{
  "n_layer": 15,
  "d_model": 160,
  "n_experts": 32,
  "experts_per_token": 8,
  "d_expert": 32,
  "d_shared_expert": 64,
  "activation": "swiglu",
  "moe_layers": [1, 2, 3, 4, 5, 6, 7, 8, 9, 10, 11, 12, 13, 14],
  "router_score": "sigmoid",
  "normalize_top_k": true,
  "routed_scale": 1.0,
  "balance_loss": 0.00313,
  "balance_bias": false,
  "router_bias": true,
  "init_std_router": 0.00717,
  "lr_router": 0.000958,
  "n_head": 2,
  "n_kv_head": 2,
  "head_dim": 64,
  "vocab_size": 8192,
  "norm": "rmsnorm",
  "norm_place": "pre",
  "norm_eps": 1e-05,
  "positions": "rope",
  "rope_base": 10000.0,
  "rope_fraction": 1.0,
  "qk_norm": true,
  "attn_scale": 0.193,
  "tie_embeddings": false,
  "parallel_block": false,
  "init": "trunc",
  "init_std_qkv": 0.0445,
  "init_std_o": 0.0445,
  "init_std_up": 0.0445,
  "init_std_down": 0.0,
  "optimizer": "muon_variant",
  "lr": 0.0105,
  "lr_mult_qkv": 0.7,
  "lr_mult_o": 1.63,
  "lr_mult_up": 1.14,
  "beta1": 0.93,
  "lr_head": 0.00894,
  "warmup_steps": 50,
  "schedule": "wsd",
  "decay_fraction": 0.475,
  "decay_shape": "linear",
  "final_lr_fraction": 0.1,
  "batch_tokens": 65536,
  "seq_len": 256,
  "doc_mask": false,
  "train_tokens": 364700000,
  "steps": 5565,
  "dataset": "wikipedia_en"
}
Below are experts of layer 2 (counted from 0) of a mixture-of-experts language model. Rows are named router (the router's row for the expert), down (a neuron's output weights, with its number) and show model dimensions 0-159. Each number is 500 + 25 x the weight over its row's rms, rounded and kept within 0 to 999. Numbers have three digits each.
After each expert's rows: "raises" lists some tokens whose logits its average output raises strongly, later layers aside. This comes from a sample of Wikipedia text that the model never trained on.

# expert 25
router:541569554503517480501466465537499525528479515487531508451510500537547546508502491497500515506502489502473534494503497489506490447485512494495531509523473474474541509461495494493514481499463516494503511538471486512475553482504507492520550528483524496525501446551509502506476518484520497516508531535497475459453476496470482516506482461537519507524459499480490469464493522491508521488471507540549520470492487528513516485483499520476489459522475507519484520464480452523510539455520488
down0:507517551535483525492509459524441505506493495521544475491517511472534490483508507493532519511508502531480508482513489447507534511503472445515518531517480478491502512549507463493461470467467507502526483491501480488494523497519495482531490503479493496492529554458471533524483517497534504531504522488466489558454509461485551489484496468505517524512475491488526460507531509452477511481565499491486537484492517518488501520467511478521501496510528502474418527532483496481461498468493490
down1:475531453534509471476491513510482487503520517510498470497497505492492506482529537529508485486491481530501520554550508473526486503529486504503476514498509480499444502522561505462513536536506480563466489463523505484501490523498498511501523509509501470448525481542490481471496447483492504466456462484486512491512492525531499463528527511508447489473557483511482518460507455533505538534470499503540521447484487488527507496498495469473495454537502535525475490485530490508488518511519536
down2:453484487504457495511555525508521486463553501493454488455485482500508500503484509483518477476464496469529506508499484508512532501486500490523465502489491540571448461517496495530528494479491457537481471485559497470509481496491510489488476475503495492498499541459524497451514473513500525433476485489505494515558508511494531482501531522519481494500531544494499529495495514505516497500510506483495524509512504441483485514530478453468464490522496504488539490515511528438540545525483496
down3:485514519511488485523526500506542496534512464445445522460518496486484493488519516495498506477463499557510517494528492504456520444505566524508517524535538530519524497462496458507474509477556494544508554518531499489532521493477533521461545492514512480532488532515553502475508499492481501540517506523546517478514523511508520481469523538497457492509508517529494532511515512479526463516515517495499496508508550504519499522548511504503513520510470493546507506529520474503534524483498536
down4:509499468509503486543485529521525506518483530474488506496534479467490488523501489481497518517513463474520507515502460478504510528473542499505470473514543508527473466494518507538512518526526500490509540538492512514502465499513472532482466484505482516486447511503534552474534474483488462468491487497529514500511488545488505538493507503495395485508489522493556517501532462475492513494472451445482453532534500502468500498458487488490501470503528483488497473523458516555495518510493529
raises: "0", "\n", "6", "8", "5", "7"

# expert 18
router:498491497534486459492480505510478487525490520498495474472536523496550503559506491519501504510509503477484509468509475472479450446474509536472530509530500488487523465491469528458518545526510514487521523512497473495492494502512513507500523466499476466509494473531496440523497468535494506534510493548483490525493547516448496516527494510537439516494496510523465522496489501440519442530478516518505500501491475503493533472485502450518452476508538520562524522481471510491517495504531467
down0:546453468488512509479524529500492486475493459519525489518501510477482500518496486499493557484494534475484465448478479484485446475494480521530509461488506495488558508501497500537511508507535522487540471521541549521503523490482525522478513541515501464548463529540506483474475518547524496463528507505513475436522518541541475483493485525503425484471517503525535510532501499542504456496494496495479480541452486510493491513473535472486508507494510490503502495506510490497478485493473515
down1:503480455485505481508418494514498531516473527512525501477481474522486505555477530432519542550543484491471462482477484502483470508516535529498464481481528455488485463506515490530494473506515502515512509533519489513514458502508467508536529493519517510494464545517516490455523488494490515490480512513515513515455527513498481491463544526518478502513463474510557516497502472479503509491474467466475492498477510467487475522501509485509527513426510502506513473540513546480511534509484505
down2:472508534517472484514496487486505490472504529512466502544502472472479499511515497491465493464505511490494513465495500557561494507494493537490524475498493469525478506473502525505505503473504490486464537492530530528519471492468504497495498500462507525497491512498464542530463499492530502495563471483465505537507492497483467502458526508487496531523516490507504523487517494480472543422555557433524460457506448542498503506494527496522480505447502460498522507512489551497494515485493517
down3:521534494495510466514441504522454469486498507494485517510497467505508511507529515479534547524537463487474517445540492461516497521500519483451519501470498521512486523539526499515482506502543467473490473521477471517499482498480482504458510484510511497462478478481519473496563506499479483480539487546493528501520494505561516524502535505487472468438459517508540541485521477516480522475498478482502514496512507528485530511524502463503526483481510481487473498555492508569447485500496510
down4:524496521478523515446499494551478523516527473523500473489511527517532503566536489531511498541485480475500523470526485491499504563500472529525508497509482491481489479511497544494497495476481531498522498460507507532532495494468480469487538513502515508524513548500501526509494524556483482495467522501506505561487496497470495525498516519479531497506543483501485533502462460514496465533465449524494495516472489501549509462551459545478476466502545494523485521526501517545487511492524539
raises: "-", " s", ","

# expert 6
router:514498507509516484478546501460462509515518503507509524495544485551467509523511446501444464498515505478507484505495489500509487518492435549488503497535523494484535507470475521482505481455482510461507483519515505518465451467511518513506519519482498508497493482480447474494474526505551542474506492490497500451502515457508505491457488525521481512536539559458491449483492497494495483496531484509507490494474475494497530550472519522481505473528489515499526459486482508424538519492522493
down0:515490467498529475484488521481510507490456463488492498497516498526497518483537479490497505514539491492486502515452519479480469492472458548482485473491557512513516512527519498487498481504506466447494530520519515489487463546462508529509470491508501556463516522488484504452479466523481528482471552477460457487491494479547464484483525534468503474490537523509478499555494477501502531535495483478520550527462513528509494528483473490484503513537530481484482529549490498438530515523496506
down1:529471499520474496499489539482535556534502504502458468489488518488547501475520480530504502477452521498507541514514481527516461477496465480555508503494503527490499515530465491493534527554484532475483473461439523505517488510467464523489467558529525499480497486545535470539470489540494526474526505496518492503469531529483490527513481504470460516490544466498506486487497478497504529464551504525466501502539475513508533497515497515494493492502502482512543520521492492558506479523481521
down2:507479504486503484499531431470498490501477488537475517474503486496513553537509500503523457528490521549509486525517455480561497478490480551534494479509514479483495512510501469455513501471481482483529493465476531471492516510471512508515495508509483470499510505487472481560492511481469501484515479485514519474528487521515550427527528502532487517519478481523528497502526496525533488473446516513502517539495522459496507501523514485478495436500529524528458465482495534446535488507513479
down3:479523489476486503478516467520505519484494510477489533527453468505498502507525480490504498511515490531495472461499542541520497535565544492528526524479547499492506491517475502533483538485486517490481523515506514495508436493491482504499508500507517455506534520493474487447504505496533493513520483507494531470538461468534519519494539501535497447524516515522513492542460497534446544520583455483487489470519482499509501550467477505532534475492511484533503501494481503505477491531504466
down4:494458525521521482451461517487516507508521479507519489524498508497511489475528502471476492509502478486499480523506499482503473493456513468496468491479501462482493488484448526495561563465498491520482503463517523490527512508498514473505465522509520467555485475464492506523510436549505441468526531500478520525480483533493492483543472528505500515484470498514499481441518473500498523470466501528479474493500473462468520519514465508527503516519472476513464492497494549529494506498474573
raises: "ast", "iz", "ist", "ap", "oc", "ad"

# expert 1
router:518516512489476479491523558515476516519506457522531501482474477544481461468496486525478494470462521465495533529482497530508473468481488470541556500509521487468530466502485518486536474457517493456500517482457485493488485471506483487538505529489493475475494510475473477463500512513517537512478512495472481463489510472501498483456476517466512504519530496478485460491490513487500444457553525522511489525519495501475547501504534530522465474512528508484545456467504507441540515516507516
down0:455515526501471481456492490495515478485498485521527553514476495469518494534482455490494500499532494506486528538489476464427505478500487544452495468487477492500533482502449512499519505517465510537525505494515508526498511480495505532533472490536500474510506512460486492552481479489514438474492499551489490490492540515487465486528447516511508551489447506526480494461506542476524500505486491526524471486471471498508486479526492501521507522470526525507494501490494507570447473519485520
down1:519472470507534515517511500488477498524469510497504494490467452532486449468502496497518496521465526546521505532482533529530476494509483484511515501503506513499506483480522517525503489508493491437551456504506473496510481477544510478532470484524478503492515517483487484463505496533514517494512545517468500503566517460527553540459507483519504495518505473470483495504522446508474528472506536496527530527530505492495534522525490491492510500484529502501482464516533518395451488517525497
down2:511475456463528501474477508501493432498506497496522543518473491501492526474495501499514555555508481517491523467504501488430457489502512532475473509498501453486519503501509479510513538512539516487485507516514527461501482520548519510498517531557493478519458491518513478531552514494465543498545543539489498513494522504542480479566512517503511461466525505496515499539508495503522479500520510523511528475494502492515484502489484476536489478500491510535505467512554435484507481506479512
down3:495494511479498529425491500527524464533487507483520532472523472524516510487474490539505497464489480563515491512465448498477521433497481453465486500533480555530504495511494454540482518478461479450479508522484476477493528492497506496528493509489499516490472496529517501503486554497506492480489480497501532493551488503468483481506458496559515503524494492453482524480477536522500482507489528473509489527508499510498533485505496535527490483502523490566521479513514489520510510509570508
down4:483519522508514548509474506509504506460509532431507477524515526466503521458486508464480451488491496453490495485500506524488496461494508544522491482502456531495479493527483505515507506494500445500473499523512453493482499513488476479470521479499501552490525528474496489463516556469489490455461504442465480560518487474484529454486476479476492477518513493478456444508478504520454502494485495504481514459476477504478495471484457530521475496498493465532525471539495508525505482482506505
raises: "urr", "ap", "ub"

# expert 28
router:505552552491462478506488510525466520505463492512484473444494501523547488469549512500502500488477493494526535502516498536535487521472520495469473483525493466509494486484497505508494493477491492461458494529489452486441546517492468512510475549483521505493506445506480503499491513510498475533520532503516471467479514506479509554551465489527536496502455518458469497489495553507487472459472521535552478467490459522514513524496524530501483491520503498471476490473477486495490508471537488
down0:526492519491489494472507443487538485509492502534484491483498512486485512515476513502490497537505461516533508497464517511473493532499526520500478502505524479488452491481487517464457514490502519451491489442527544496477489500454488496471468487562437514563481532512495490500521523516468483515482431473472522500516477507510497503513516509475486522514496506520472496468483455541496471501459510457500496479502507524484476544508462491457516470532510522489462512537441501550470497500495508
down1:478494524456486503523514507486523557469438479528480513523456491543519467501486525523496517483491523483519471511508515527532509513525475445515484503502515499489515522517470478514501508531483502511493470509535524506511510563482471534521512505458493500541496528496491449523449468483462492480485507447501464505494520511483488489492532486473506483528499461469517470478504504489524533510500479461471533490537470497487565516478489484504494568510505486454495486528514510481470504434505494
down2:506499458502524480492479537497497491543493507512523509477512491525495516454506483482543485523474490505501519440515464471454468514543461494526471518503489511475490518509537530466491490486506490515495487467512500511482497529485515477511473518539478509519532471503450467561505529476526469466461507505519506508523517514511486488474464487469461526510512496505518471460497528503504491466472470518529510485486524498493456426458530543504509523521503506488521514463464533431523469491477468
down3:483499457520487513453540509506488502491503489488506469465486476527495533493549529477534478507500472489509481477486545538500542490518490513499472499517471523518473528487520465523478495509520480513516461493501492467470535504502468454486471493536513539450481467534519488481488481495504500500432461482502514456497512557513532483469465489509541489461456544542492532495533485521527498529494473483541491482469533462489494505510491491525484505533485488471491504531471476555477504523462504
down4:500494517497478474466457482509456476487495543518489512507503483494515449522538511459543484432534513485519519489485534536495529510460515512503462522537533487490533490471493495506545494494555502481516500449515493500532461500523503499500466464498499534516482524453471484478493493489506496539456493508527551477521512510491550487513502477552551472499464491518515480507516489477512484511423524524534514524494501479478507498457496501474501477505503465551479482489498497535492498486490502
raises: "1", "0", "5", "2", "6", "4"

# expert 23
router:485487490537543443471463516506468502522451510543530494480560524488508468519532512497478470486526484513483508481500495489488473523490502526475519483538517459486485454508480482477563526510522496482492455505491527513535467487509496540499501495503521488531502491518467484519519505517568556497501445488494482487502509476466482489494512482486458485481486518538508535476474504482510486502457508531540479477459454463483499521508510500458471475509535495529480520474464525481543483506505515
down0:486542481466520484475504507505530538515532506456517515481493528534491485523498515518460499500459424471513499512488484492499553503517504506508509514532495526525481524477476536490501523533495543488538519560497438529499508478528514448480474487519464550497467458460530508471518514525509524501501501505498488523502482499545550492534512529526458518522507521528499480484530536486447496504511517451528485477523539509508493506511473474491474493471488520498494533483478469480530502478498474
down1:540454489482517499504484487528499500470519545496489533515461475489464530436504499453485508504514522521497514481515555474495461520507491503475555478528499514470540514525528519502472466498509505505522513477510501483494495528531520463495485478478528530507523513475496518446510501487497508522470438454489478466495460482513498501490539475495526517457490480464523537499527509507477490533489513453492534475514525479490486474494489460503530448471525464480522510524482525465509489449481460
down2:476494483471565508492510551479541487517485450478504525509543508477451487512555543519490477468516470445476527480515553493438464517487533516487481512502503558487513498535510486493484552494511486472499500512492569515509495496511465476509488527454460496485526506499493512477514468515506526478522499507511532529499494473501517534496510475536475484522476534466480473478505514481480473499493546488503498504479463544474506499496499467517511525468530508534487505461503492523474526504520499
down3:482488534480538508439494473462525485543491501499476472502505501477507486537479494544518546511496497504473513518490474483472538519496542445449452463523486510473490497510512505481481474491483471477504486494515511450494492493495476482526530513559480487506540508549493514469490492464481500482477503520532532438505508513535519500540532525534479521497481489501466502523482517524505521504468507517494476533514505469515567476506423474527487480474545485479493489478481518512497524512495511
down4:520518513492478526513501545504501524490493488497486503534526499465460491521518447512509460444477495502524520485521492487514491483500470535480527501467486461537449495505473538499471489528481487527506451518518520500521453466530449490502492525463524523485449470457483491483491527522479515529548493494557537483480512458517531481465469505477534505522522524483542493507486500521532505519520487499504456531484486523508541539490454546508518486488495509499490520498449501540496471481490494
raises: "r", "ri", "s", "h", "aj"